Below are experts of layer 2 (counted from 0) of a mixture-of-experts language model. Rows are named router (the router's row for the expert), gate (a neuron's input weights, with its number), up (a neuron's input weights, with its number) and show model dimensions 448-511. Each number is 500 + 25 x the weight over its row's rms, rounded and kept within 0 to 999. Numbers have three digits each.
Before each expert's rows: "comes after" lists some tokens at least twice as common just before its tokens as in all text. This comes from a sample of Wikipedia text that the model never trained on. Tokens count by the router's weight.

# expert 43
comes after: " the", " |", ",", " and", ":", " ("
router:483467454570495492518478491547475495512467507534497501562516453473500468524493505519482491499496519530477527500510517515525518494541510502501489517525476488529448469519492516515535500477467535
gate0:517500531488466520517562532483512550479517504523481502500503447483526505524522527472476496533482542498519523455491503548487513509549500492514500530513507467557462505528499476448484481532495466
up0:495516509502485491503535514471477540484508499543481508507438448494487544499510510479510501512472541549494527466523519553462489505543486484513500500548524507483488513509511471485495533489488477
gate1:514490546553497514516511538433479523546525513465465535506499508513476494515521476535529516482483482525521473486517482528518481487529507515442507486468501486483514528495523506486505498521472474
up1:531516507517459533499540481502524518464505505528482523540501479505498470481489504520544525539503485546524498456478454516467487515489510473472534499477502472510498499479501457530462483548475507
gate2:488468493508486460511565511453503468471504490497501488506503500538473472509529470498524497487485513510507529489504499510440493491513503533504491475472510489503491510528470498438483532513494553
up2:450453506499499508535541499472507487487469484474497489525489498507546472475518488459511500476437517494502507514487485532474429475459503488527539514486492469502516500463501488504522509551525536
gate3:535553488469514505478527512470512479510504500512487507485484495509473489494519487495485518485468474489462523503524513495479512514517520494511443507489533473491520464486518497499495483493470505
up3:461535484516505493435471495475459490515489509498485516498489539491498474511492516493510488462477487525489518511496553473543509486494491509509547501505447517508499535487511553504519483484498548
gate4:484526440533519505506486480501485520469470463541478478504490552471511468490512518488516426518495508485505507511518514508535515490484521463538515512478508520507478489520527535498496489487504485
up4:477513499531536475490475472505509505491503457517524471497488472503473509464469536506508516531481486496491515479499513533549508523504494472506512502466491480496436469524505491528471514498457487
gate5:501466462540510493479528478505545498467504507519510492513496492493516492492549520526531471520524515532534503553483456519522550530517494478496513507527510518488499492457511529489492489516523474
up5:502488464559495495513496504522507490454518513478500498522508485478527485487557523540518485523505560539498508539494451533524510533521484495516522500541545542482489507479514513525512483534509473
gate6:526452483511523519534489500528537502502507537486495498529486483531525480509486494546484501546530514521533528515511506505464508538475482488487479503520522502459517473485471494543513518530507475
up6:509439465541506533503478489530530496520527490495505477481507483521498491498497486539487485549522515521527493526518562500487511541462459523488470489510492528467536475512453497555469523532491488

# expert 33
comes after: " in", " his", " of", " In", "In", " her"
router:457504508479484499477474488509467535499496513510526522521523448483507477487468522500522489506463539514511471506507538539531514490511542545482531555506508480539463469531475514533543471472471528
gate0:532520502487515477495486492463520516500525483518496462528504445498523475474458507509511471527492564481556490466502510509508488513512509519518524543505485512552531521517474479509472436481515500
up0:538523529495509474463479484466475528520529491519508482531482464468494493449474470502535490540472565519532478444493519544474514517508502513522539526490506501529523495506517457501509460487484506
gate1:510528515516483514504505523472496530467528478504480491505501508497489525504444462498518489528524526506512481496515480538539465478504527531479502516513501509499539499475517516509524524533435539
up1:521503465522494520491511462498500517508522513504494520536513505516496488503499490510474505473471495533501530495496481512506532511493467488504495509471486491486512518471468511488512518511438494
gate2:474506493524456507487497480431529501450531533505523487491512501531455505508525480473484463504536490463507487525489465512513509488527515480493509499504517479450450479539511469441514504549497513
up2:487500461512515496499529492493510488469471483508488503487506517476476484501504497491479510473496519509482458494432483497495509498465500476471519496539547475500532534482497486452513535546526491
gate3:522523498493490520454521457465512478488482534499524522509528505463493524501476473471456503480490532500538493507521490502477461475535492479497493443502482505492510522568524472479504483489511537
up3:474540523524527501448492454483482505477530525508537530501508531450533503503491474464485498492480500496518483511529464483534492479533489480504529483493447505509522489537523530470497488475510533
gate4:470512467479510454495460507487490504465500508562496491491496519484523500508486514514527527573485523497512483522519526519521531498492513483506496494488513476499479480507514522504501492477487483
up4:473466488520518512523482471511493479487486458516498481524508511480496497462458503499460476456454457466467521498511519487476471492508476498493482458503457530505492486529542488488505546535469506
gate5:471483516458506469444517505476500493500516506520532505480496483501490500472534541513495488548487506509516483530504468503487541534501474480517540493521462511500517503448517528508520439529488475
up5:492494513467513474480489497480474502517522529499547501486533487479518500488541520544476501563466524511513490551508488512471524514490471502501527488533501544501493485460500491516527457543515497
gate6:509508492498455518480482506488525465502540505515506513534499466498509516510474505495521481536478521501537492540492512525450534538480520523473494496501526501466517497463573511531499471466486504
up6:524508460511470535466469503520535479507551457524524499507487461504480515519511482524504482523490511501531460518503508527499512532479504534469496485480534530498485476468537540543505500489483501

# expert 23
comes after: " of", " in", " for", " to", "'", " on"
router:476482459536433474530476472515504498525468525525523500524509482478502468527461506532521490521467484550460522484525493541522495479520516509532523523499474524528482489501495492514521466519458510
gate0:511472506512493480484504485505514548495510500514501486505464459496512504457514526508474505532485520527540513481494490533487503513529466470516556559541460509560511524515456491487487493536503442
up0:529530503507480482470486495513495522530514460535512508481532442514491503539490490480502502547514519511499538482524486504478553496535441499533522497551521512507486486503520455560541488475511497
gate1:516476473501488523496459502500524519485467489457476499468518477485487485501495507543515534516502514540510480470523496567529471488487508525496481516488498521483502539504519505474514467524477500
up1:523464484508485523481459485490525515475489477474467526498493477482489450477514481520513507518496477558515489468503474552517480482486482526501514488500482494466526510488499457489503480532497491
gate2:514498516512472485522489508490485462493530516494537472491488486491449482554552503484487485492497514510510507498477528441485489485504471507509505521514504507495467469541490471506518491510474524
up2:513449492502541511508532519485521483504483507516533502497487492471503527501488501462488488488480498481502492485496487529484470459528536512536530484489492453519518498468475512452515515513504527
gate3:501518492523496534492494493467490484498503507502472521488517482511534467476493506529439464506494542486478548524538531456498495486464521500487491460487458483496507503489485486526507471520516511
up3:490539497553477535464487521469471494503517544508462520524524504491553460507480520520488474518466502518491525511541518493518463484460506512463488460513454483519518529472478538528487465510505535
gate4:481495501536500480484524451494514512514501517488466482524501550508533489496455512465497453547465499494485531495489518513513548489516505455500494457464505522513499460525547517481533478493512450
up4:499508484526485504470485459489515470508489535483491475554501543519510508500437533477522476524443482489477519526498542517504542525515504476495515466466506532495483468528533497504528491478456436
gate5:512491477497504545450486509486505510472473505540502503484511489462493486472537522488492468525498478519549478532484464487545513525526470482531508480512512509505565514490498493482541509513423471
up5:520536489499498503503465503504484480462463476481532510485540490463500495477535515528488520548491496491502501540522471474542445485486468526465510510559530535502492501517519494510500508526471476
gate6:526515475523497509507493481486522500489523525472511503506522472525531448511492489512555516504501499513544532519528508533490519518449529465464511482481526488478504477482521491501486506466487507
up6:538483443493533494490478494488553531489519487503485534482545460502519515536513508512491511499497555497540498492512504517507506499478515508485463513485537509492479486471516502498473478470486530

# expert 60
comes after: "==", "|", "===", "-", ":", " ("
router:469500489526485500551491527523464478543484505501513509511503458485509500542477516512521519493487515537473523468518502530523533481551487537491546510523504479533445490489489524512534499534457557
gate0:536548557516486500495527503509511492509540490495506523497481435486531543481506571501511484514541550487508514454515506529507524512528474487497501520525499502543490553511481468510503433534478493
up0:524580539499514502468535501495481493519527489537492548512445448500511535485528517485506458508502539480519504448515500522475531510547478504526506543524499501508485503479510475527538467522478496
gate1:513463511544526550548494528453531522528485530483499502495490515524553465515490501525539512498512512533484483480522495557511468478491516499471478504496508496477474468543496520492475501528501510
up1:510506533491517530500482486528499510479493498517455535539465508460470449495460478500521474493541516520527524490494507518497506532511517537517473533506511515469488490502518501467467503535531516
gate2:529476503497470490509515535507474502452537547506502493491482475517493512499522472491502499533463507515502496498509489502464544444535462520490489460492529503515469546545469484520534490538459523
up2:487487502468512532492529469516480522482552521512534474524480509461525494472499481448459508478534491474513491507533533521481480478479468476499537492499494466535482515501485503508525517532529497
gate3:475520505488477510472478531500469453495479511496483490472478516518519503513535525485523525522486529526507547490527532472475505489516494571500492474473533520500507526480510527511503491521419516
up3:480497500515476530477516485514449496479485478499504531517484497504520441483505535506496523487503463508468547487511510481522478505485487518482461521475506561532503549504503525514509463481458527
gate4:482518482509534442499514518526523481469460453530482476458512528511506529533506491517531461505490515461503534503521533476516557492481513518498469474486498479455489510463501541497540537460494495
up4:520511491483506513498440507485541532534526497527482521519536487472471490475484541489501494506487495499478492527467532521502519545481459529521462537495494497504489485543518487555489472470493486
gate5:494522497540514478486473494487537486506457497540492524443489452503487497482519502490483460494502490527512501537508529462537515523517510494473527499498508527483528491451519514535485443507465493
up5:496495520556494507508469462503485506510447479516505538499492483501522475488533508507496506509467509517488532525520532485521485505497498505497475493494507550493530493441514530522495459536506464
gate6:521504527489495536496510531554539510526505496454466523498481495511486549531509481491518508515495509507542521518545496522459538474478479477493495538491544507485510488450520509499513483506521525
up6:508497499511479508463476514529527499538524474482479511438493505533483554509481486504533507537513516507525552514533515521510517470482477500480469522490527557523517502487535538492507517532519526

# expert 24
comes after: "\n", ".", " =", "==", " also", " =="
router:497491468529470466530497487534496485552459538513514500525496492445538468521456517523506469518497520514445518498497493521501514478507537543501529514522531521515481457530465532510524468519457533
gate0:533525480486486475506530501491500542517490522503517491502516433510517482535497534492510487521489549502534549465507513534507488461501464476497494502502513519544522506494475467497495458487522493
up0:517487534483542448504510497476485514517498459533525506535477475536492497543508505500514480505521504490525492513515492496518524494537511502521530479550527481518511531479487502487524498496484510
gate1:506501455524505516481493549494524490467481554517502510498467460561502477516472511548514532506455485508484513465530512567526462502494526516489474514492520522476509539525513496524487490532516493
up1:523484495533464560518504517496511503472524498513443547501516477453492477531525497511498531546506497521540510469513510530488508481500511530489474526479490493516521498495522505505518470546510496
gate2:544458508524471502518521533476520444496519515501504497478512481449467493518507503487496500505522463496511499505509524481487516507511488512469480512547516525444496491482485475479515507518468528
up2:478485486480518489487515486529506513502516502493497468526464513512529500494509468455462510480495514518482465513496468518514461469488516479531524483508510463529490516507495519503513503488498516
gate3:478529504519512519475508520498549482488503455478518480463492532546519515496512454502484476495530523504510541515533528461495460473506502518535509498471460488511491481470522529504530504544508493
up3:453507487538532536483484509487495494493531502532528478507530542519534493480485486495509493505497499508462521517548509486510472460495507485546514538458434488555504487437549556533512451500516532
gate4:469514510518520480497555492491501486502482492528482499513490521516536510552476508518513432528453496531507525490489534515540497486518524486474512464483514515514483462495523508485475492472530491
up4:475505512529503488505539475476509482502490487509495495510514527515497521522465532506500482495453474507509523511506521494509478500518500482486499461458502531550475432509519496502484480495521487
gate5:515483493532515500460481501522539455451473497517500480462494485495512497513491491539469460561497526515515518501496463509489505525514534480481536512521496493517528461464534527479532479490455496
up5:500498489549507493510508501520526479457466474473539479465516480488522482503501537545490537536484553520513537535525471501516480511498509483479544532532534544502512492441539472499496497503488471
gate6:496512513509531511529450491499512458555481547504517496521479477542519489499495501515506466488490533514534515527514542533480515517498499483464535472539524523503480538445486499511528492448499520
up6:499482516496483494466472459501535437519555524502474466479480481506488475509481496537483466525461524500513523517529543574498524520490494508441501486530535542495473502483509512492524500485503505

# expert 20
comes after: " the", " The", "The", " a", " more", "=="
router:452502490538487504474492508524481478496496507510464485520476484478490478513493484494484506481474511526487524486481503521518509481522500514487518515530470490562465496514469548525541485516451501
gate0:512493533479447478505515497474483526476539488525495513529472459482530523506500506517470480513495500482481554494496498530485498497529524496489518543518453468577439509499483505490499463533490501
up0:523504563467480463501512494493469511518535504519479497527456467514482492529515497517503463494512474516489499499541507512499557504510494485519524526561493546517477458481497476486513450508464504
gate1:502476513530495517499488526489515486516520527542451478530513493520507516501472489485546512471487487529470494484485484551521474475527525501436502486510493492546515531492481544501515497511519474
up1:525533476543518517494479502454550526489512515468515529524508462454455481479507498499480524493528470523529521484465497503485480489492497518494493491493529519543501471518487526493454487542468517
gate2:540490538498515501539504487483491427487500495502502475460490475553506478492514480527511487493531488480516515473501490462496497480519475517458464536491537491482528484530478463504499466527492508
up2:478486543530537569497504483487508534485521474502519515485525510476522487501492497495479447509513482478533476497463511489496462448478482495530501532487527485525496497499502467506520487509519521
gate3:461542511533508527457505503498517456495514478545456472487474545503476524483524509513502492506490487490464499499518528474469532522525478537509483453504501498543512521485527542506555472519489510
up3:457498525517509517477500494507495500457529484543513529521471542442497523500494492506510495508529501507460528525514508514508511504528467489488478507487464503579487521461501588515515446526453509
gate4:478519518517518451523470508515462482498482430518510523469513507527527487526516509455549456563497474475489495510504512537508496472519548517493513481456504492496474481480491515506515499461479532
up4:495493517501493480494475458472495503516494468504505495478533504519477499515457552469515483523491487464504518511514528494501501481490530489486495460462492464495474454505478501540505519471451512
gate5:473503487522484500473519487538526479504481518542498524472488490527485503496522508497485511492481489515533473526459497504490505538470502462531471507504482540480485497431512541456487475519471466
up5:485517470515513492493479514496464498483507492515510495494526503512510519512548542492478483528463528517516511535494506490488484506503494494486492497553523518485532513456522455513495475482503489
gate6:523490528500502484478476468508481501519527487505494498560455476535502467510519511514495486519482557516517507490535510550432504533461507492475508491479491534500517474477538479510543508502518510
up6:528481491515481480465488458529501481539520462495487483508459476545491461510534510527498476511484523512504492473526528503452479512475475502473478508498494505503513472499505479527524506520506519

# expert 21
comes after: " of", " in", ".", " to", " for", " with"
router:479458457551470480500461502519471490521457504537508488514532486512468492549445544508499500512453544547524505465493525508485502452566535527519509534527470487528474488523494520497518500500461502
gate0:567484509520510508463455497494505536465486508519491500534498430481512474521504527522495483506513560519515471490539485526474489495532520502467498486535510470521510491531472507475506482494502471
up0:509524540506499479466507508500474518526529503545478537520489452485475517483473501507486447534501534458485565467546520505497548520484500531549516529498508501546464507513515518554508479484502543
gate1:527508477496497538505463486478522543465506502476472529468506485471462475517502507515501544517499520500532464475523500554531503515491520522460461500525505493452524512500534501499504516553474506
up1:500498514524477533491482502487517508455502513480466524507476497485449452510499497512518542509520484513528490476511490521501484488487524570482469497522488458491515503483528457490499515544481515
gate2:501454521518502481539530469452480464513490517504466499552464511520439494540529495473466510530504466527522523491500504521470539478497500484471514512496484462488487509556459497515537500516471547
up2:498463512531528488499526496460529482502479556469502493508495511494451506493478494455495488489517492498475492526482505508487457486463488503509513487534495463532510505479525469466525498496528525
gate3:525526471515502521495491523513495454509515486472470493470498518501494544507527506499483520459513506539446540519519539467499511512531502505498520481495539518472507520487494498459554468510499522
up3:499540482499512506465495515516470467469517513502499500515525517488508491518484540492494510521517481565497520530553558491506504529509487517511550544501463500504473494488507587469504447501453529
gate4:456463496538554475500547488467478489472507437552463527531506505491528530527467503486479458526477538495481529478456483526518516492513479478497543486466508491486478511520501513499544473490493496
up4:493536457483474511498467453494473517496497532526528460492485536498482475509431525498538533513491511482498534540504503493470501474485496511554519508471495484495452470520455518524507462499492489
gate5:485509457504510502454459465458541503465499522560490489494539512495546500463522495543489465548507501508530452502500470449502539532506505465502481504543521500493533524470505468506558497520448487
up5:512501483490502470496428500481499510478496489508499498530534470459530510469514453504451496576451519522470476469471510458529450517519470496495492510552539552520520520499476453514496512526483490
gate6:534470514517494515533478484543566469516512535450461522528533540502552479508499528532522520529479491506546557503548472507485487472470544514503479525492515478518507506492505485524489497506544498
up6:520501488516465501459513519517487533479527520529465446463485482530476532515507545514470530507536533525516440499494504513469506511532506518479531479508483525509485462510498505538511524489475519

# expert 11
comes after: " the", " The", " and", " a", " of", "The"
router:502487468517463479484509478535493530518470495492470508543490461481514475485491495510502502522460505519461527480481510528514498471524518519487495524503514513544469474521450533530539490498474505
gate0:506526474566502521492514503489556519489529518496491525521481445520485481492507509550476490515486526487505538501493509507492524518515473512512473490508546496540498527504485496477488481511503442
up0:501529490536513470478515453452497515476538559511503508523483440523492512474506476517491481505486525506510543490465519498446526531533483503524500495475529528521492548503508498497532507482504474
gate1:516496521551519563503505534450533497508510505495502499483519509513537530475469521506493511447527483510492482491483479522556465464517491518471475495502482477492500517509484503471487475519489481
up1:511501524472464568497493515466515539482486533473470533506489457503502454475481516540509554459559497521500546496479444504558477481498527501474480508485518507523523508518446483483472459540456504
gate2:512477483486500473488508506479514481478524548499488460490507506546519509523541495510483505540470473527494475484511487476507484482517542506558483445492488485491485499520464484481496505521451499
up2:518461475478552510482542481499489514504526516512527498498545514511532525508524483470475508505458494514482462515501507497502440481498524483536536467512479492501500518487465514515496521544461540
gate3:447576479522493514486495489507488432519515491516466511471503513491477489477492472482518529484472505488470491499534523483514491477493514489505476480502449494535504526504477481514586535503457504
up3:504533518525500512489495512466488475468530520489476523481488538488527483512462508456523461505476480517443517504523494485511498492488509476498528513499437503528470537459497544531524456490444532
gate4:487499476480530465526481489515473523474451472549460534506452529500519503489426532472500501505489483493477511499525554504532512533501536514482520466522489472464481527514520526471507500465482510
up4:474518453513510493532478463508467506478491481558494498518434504481470503462436545461496511487502499471491484517520540466506501538474514535498507483522472493473497493525520485537499498467444511
gate5:509498497504480463464488517497560488484505510495536522487507506464465530484517507527462496529488494509531486505503477491519516533500500459517491496522490527499548501486477545473488444514492495
up5:495478504525524458517450492490458477474498492477526521506538511480506472527526526526525474518488498540517498479502513531530520512492489487502458528525535530491523494477520470519524491510444472
gate6:532483485492493501471484491512544518525492535508517489540472479509524526501507492520499498535481517487575515524530476538463468501483506468481498480484500489522508506477507530526503492469496518
up6:530490468512481521452505478480555518526497484497488475511512494513523507530504501532504510532520498491534481515498525526474456478441474512503468489474519519530493513522496532532501502520496501

# expert 58
comes after: " of", " the", " and", ",", " to", " a"
router:468500486529459481489484477518490519524493481489485500512493460468515489505458493492489494485474512518447527492483502514505505477510496523506502490514490505552463461554445559518526500483457512
gate0:490483543515518468492521528512519512492553491542485501518475439490516514525490529494468539510537532475542534477561491509529527494504478489539499506532534492522485533470491472476456445500506488
up0:491527533506499442484528524507500505488521443537472495513468457492494521506508492492480512508525495499485533453546471547491521528487466501515511504522518509528459548488519502518486484497501496
gate1:510476490546499534441497461466531522526498509483473517470524486484491491473516511509509532512522474504503449478482461528488500489544495495440492510478492492517527524490482545486492509514500510
up1:518484507537481547466452449487531517500495546490444559498473455497467455483486495533502532475511519528522491494464496552516533487524506539437491530482508503504527534508487508491481516505471516
gate2:495462514524464495529511542506505502488543500516506508511505484504466497524568487484457469518489525517516517471520510494473519470530505515461458499496531487491463478498469482469507489494473511
up2:507476522539525513476510510482485505491502512492495516502501503446491495490479468447475506489515518511459447496496531502464469489501510468512518488516511455497492524493493494494568496520498459
gate3:504523526456492533503503512483475449508514520534532482498522527497491502454540478506469530535496512520498511514536502514471527520533517473477499503510484517502465505523533468480549469523481502
up3:487499487574505487463471498475506522479497504478506556503468513497516485485456562515528517486528440501507512505526526492495500474486534478487501516474488489493485518477488567505500477516445523
gate4:490497471509508469532513528499503492489493478495483513489520514491516490481471538481541487500474500463507525511517484487519516502535508505525513509465467456470462478519522492477511490490524502
up4:465487458486522528503467455534498500505498509507489509508502502506449485486460555502524497462469472475513515517517494502498479521505477495534508496509517473501455469537526488501497509493470491
gate5:499494496493537447445501491500490469499515462526532509503497493520461554513507507492468470517538517538500482518470506486514530530496472522560515538515518484477559477486511488491493426535483519
up5:503509496509526474489483511517472500505496476515541485521533482493486535510538488494444477514502519536492462514486504501509530507503467527542526534547557512479524477499532478496487454542481487
gate6:544487488540503500482468467502520516533516511523490479521491505491523501491490478514496486559475523512554522538566521525469493547472505503460490513503446492476504493463508514524513493495502520
up6:532469481554485503461476474503510526546552477514502479479481496498502517515488483513502471546454522500529526528546549540484474525443470524460468515495478494487453506496486516522525500538504492

# expert 52
comes after: " (", " \"", "-", " ", "\n", "/"
router:498488479540455484518476473518454536539470510530502509551493496498478472503452458537515513509465556560480519470478480523542519464561489516513529498520505481518473469542487521522515494473483552
gate0:541529478522467492499519493537502515454461538500522538509488447461476455495471508506466461491503549487506538490520486496575512492544492506510514535521540526522478506526458470517495472490495478
up0:546555484499482493499504527515455527500465550525498531522466461476469466481496510504489449493509531533501526456521509520544497485553458446511530525521533546493487515491471485534514514506477496
gate1:505516534546497557568482533432467486511460509518502467485538479498476496524490504505506568513519490501520492454516510572517488476502514504450502494549507511481464511471508516529476499514495499
up1:504509565521458559546491522454462500503503503486462540501499502480435424521549480499453527499488501539480489466490477512487514506489516531493493500512497517512468533499451479500469519575509513
gate2:527473510515507483502536495474510513478497499524542520531493517507467470518497436527533508488467512525498512474525508493503541458523465505450437438481513462502445515511463502460491464504470492
up2:491499470529485488480532516471517494513502525462474471457492501518503526505483471436499483480534491478502492498494509484505464461476517452497555518567504462515495500468530494490528524542515548
gate3:492512504521489470473491494455458455517536518464491480470495510494527501493485508492490471462493523498514528499506566430491524511532493520478447504519521529529501509452514492517588472529474536
up3:494503493526499463478534493479470468502515492533489521480492509484512489483466504509525517469472460518467528494481484504523469473489497499503520495516438511556524503471525540496526486490481551
gate4:487488485519547459500479514523465527454480447559500467507523554488507501512509546462528448511477501492521520481525485513503535455514519519514527527483530490475489476512510543494492474470485499
up4:510506477526517498517474519522511528506510468546507464475485510529470493502457507462509475494468487485469541537528495510536513505498490528497499509498527526483495450508491473535479494470486499
gate5:485500503493473473474511541475543469492486472527529502479523498501506478456522521518475524543537461529508492496475467481511496501514474473504549470534484537484508527437563504453513505518482533
up5:486524518539491504498479527503509458487478486506501498471503502495517486462538518498478501545511517528490501505500499498508480497501496508494537497574498541475516498458561480490487533528484497
gate6:527525478524518533496489501536482518504534488506502479533505493509521528508477460514475467565514504491517514534516501524481490529495479490522555473522452507494515511515502488508503532513480565
up6:504527482543524513489513495553482492500516454512492481547537491503525515521489462524477479557496515501518490524531539509494487497507486485519520479510457496496478480514494493526505523532466526

# expert 54
comes after: " |", ",", " a", " and", ":", ";"
router:480501475535503506518488518541488502520470495521491493535540465477512485491469486540488486504459519517478532467497502555505511479548507534515509509524523511539464463530447514521522507494475522
gate0:535527540501514487476528516509505516525531513522530526525477461507518464479479504516489497517478516478526517507514537530534507488529495513464508549549516537514477559490472518466496456535523512
up0:470521500506500456474529471486463488517534480575517505505474479478496508492494485523503500509481547480490480494532535550480517512550529493500535525506503509488492530456487505476540528485464513
gate1:490516501533487534511475483475504489479505489515482501468532493512522445460486456534471537454522502509500506434514475556481489502509463522445486492501501468495523490501502510498486524531496512
up1:523490526522481557502480481497496504486512492530469532486529487474500455482505436542462497499511489524517544434495475531477486485494472526469482502488487474511494502496483490515478499542472504
gate2:460471534457508514568549557502501471512521515488540523475531471545473485542493498478508472501502463473535540486464473510466478479547503509525470485486506495482485508548501491478518517510482517
up2:450452506455534534533575562505505462505511493482530520489511499512477495515501490428497507499522491468510536487444488518477450477497495496520513524491500513494477533499476481499528501516502513
gate3:498553487552545475500486492470464435509462503538476510511488518531514561516494494474458471462515486467519495519506518489505518533525511516488503458510478503472465483494489515493508451495493488
up3:502540492536510536461494494486495514492483517497494561520510527507517488497489521499524456496482482479496526487523502524461470501489456483494531487501438480495487476494516573493521506447495552
gate4:456513453515509435518531509498468481471497463502487480460518535475519497504468537508513467540533481521521496524502524507568468511499515497508539510465526503472501509513517524501488499497515502
up4:525486519497513550530469451512515522498497496539499491513487526488465485496451513463492548472461513451457504516503528501470515501509489493470463495534477461525485484515510538540479487480455483
gate5:450485482501482480467492501458527484518510491541543491508454494488519481464509467482497471544506494533516470552479505472491538506492479495501514507520489524488526486441539508502482476499455460
up5:466496470505479486507496498475523509487501489526540505499498495477552463480519459530491507517461504522508482534484520470484492518471477504543509495511515513511537484437523473512486500531486435
gate6:512480505546510515511472504520496476509519513507511479544497502516526512537482520539515455511501504478523545531542484511512474517480465506504510465514485513509506515449489520545513518499517475
up6:517468494527491513491474503532516471492520490507499474522514505510496498547514526520509450517495500490510529515513501518544459529493458512516492465509486529507480527469473525531520515527503481

# expert 26
comes after: "-", " (", " \"", "|", "S", " "
router:466506493530465460534472499506468476523443479526480499536517504490499479502484501522494477526506528536497507447457529528526495498547506519537530494513505499515467435519473527539507488488444511
gate0:528522500518481470510522470467471482482472516480496455497481437475495513481482524505457466518502542505519508492525477530548522536563510513502503496519463524540548552487470521505478482555476507
up0:511507485509514483487501471505494502468496512539500525525450477506487480481491546521498465510504539540544508429509502531477516537494479517537545515505503546484524528503511530549529506489462499
gate1:507481512522488538520468515477523527481485515504488468536533511512487490504475498507532533471498534510482485497507463524521489516527554480483545531498527472496516492492508528475514476492506484
up1:496528501514476561487546518497489509474501519484449517537492506481502439456501504499481545491470494541498484455527474497508529511559489507516506518469529502533515539496464501466482531521527473
gate2:507488509519481478526523517499496516477505463507544500548481486509479480530492493484516524526498496520488494466497483533514472479516535512508469481520553501493466499494467472472508493518485550
up2:497512465535482482503510492513497490514487510506494482499475492521490515518499499439485518489525519506495471483483483502476465485478506496481527528521531490499516494449499522473531479542514525
gate3:462532475507505486478523497468509438534510518512475495520487500520550510481527488492499502479530497482494515524503511487467499540475506515480473480508499502502524523497521517462530494527457486
up3:470515501526491502495521506467493487484526483536519504553503496479492472501491533492514499473496468520462535520530514513504490518443513516503500538512464513504496533484506573481531489495439513
gate4:478511502478522475514477499517486487489497466538466525519497512510522547503475511441537454513457451473506510521526554510521520508528488488503542507503515481500492508509482526454473508474504495
up4:531495522521500531511469497534501517525498457478517549490485487519475505467418515457506496488489488486505528493503520508529477505501464529503525504511484503471470517514478498529468518496448494
gate5:460471471505500489451488518534525505500483468567541549499490461528506545472507494525489482509523485499517465481490503519527543525481471491522506521510497491502553494467538474482525463464455489
up5:476481477523504514485462479495495493515472449517540519515509480506524536493534486562482500515479521540507457488478521515515521497462473520501493478517497522516534495465503447538493453516460488
gate6:500519500548508499522469520515528522530527505488529498515507467531538466534503487486465498555505553477548549477486496544455490493523472512462514462481472508445495476463525498545493481493497509
up6:511511492540485497498464510513500494537520490484490495493503456550523479523501505482445493557482536511540517458468538538474485492505476512470497478466467513455466473472516494562469489500474529

# expert 28
comes after: "\n", "-", " (", " \"", "/", " pro"
router:472496493518462490510473505491464480521442501510468513516509501468501489516448514531516500494441527531480501464495505505535482470526491512542514479501470514541424478538439506487520490490496537
gate0:526485503527451474501564475522500533504554541491487532486515430508494508492481563511522488487515509510515550497536519524544505490500512522558488525492499503552507514514441508488473451504497499
up0:562524529493489470484563502494484518509549508524494508501495461507490552503512530519498455496491490493513560484518475549511532479500480512539517472514499512535516486475488495508541499520497518
gate1:490526503537519540524496506482479475485503547519463438511514496512517476511460463528528528492474507536506521467501482542527499514537518494440517500510531476492528502480476548492492499489499475
up1:512502498555511539532520500483495480469531547491444472529518480504494465485497453514533490509490514581506547466462490516525503482539500514471514501503526498517546515477485506470490487545472489
gate2:510491513509470509524494521457481508471515512496522508485452555530488511531495477492491526514463496544549500525494480504493532494510517525497490491494543505488435519505493486442539462527480513
up2:499514494483502527487555513483503463477481524500484474484516487507489485499513490488501475490544496481547485508486512472463447465463532459510530525526505462488477488451511491515522542550525549
gate3:476520490493516461498541489464498464539520496484506517489533501514487528499503500460487464507442490512528505485446552495475511462561499495493472489489522501505509537496492483507545473527469487
up3:487525482529453462456508479468468476482487486517499536512485500477504448477510518502517524495468476492467500492490476489554474477520494499524508510523467493519526483513491544479532506484501525
gate4:462494469529486457490482494487533506489457460516449500424554527472507500500473490485511497532484511489524543482516518541499516499490502484516498478435516527555464466496466499461563506486492511
up4:482481499494518472479467478500438495497534510531526461535484504502500506515470548500513502476471530512480484504510485496518444514497531504460497510539491485461495512542540494550484483478465489
gate5:520482462511514481475499438507514455532496523530521503537544473501490508518540472534487497537542471504507492512490451476494528544515495492532497478476488511460502506416501498483517470522432500
up5:511449461506516505486469457508504472518485519512523500532537477492506501519537468550493519515474510524474517544503467498489517520521485476510509506485508518464506499463514459509495495522466487
gate6:502491455493490544495507492505552475481502544493490462530476495514497511484496525533500505525519501492545502509506535518504486511502503487510504528464536491482535529512520454515496500473507544
up6:468472465514478524481478499497521479481512538495473473508508518513479499491494537544489496549525514513522498518505544492492486508502474505504483535474523494525511505528525492528522510491510543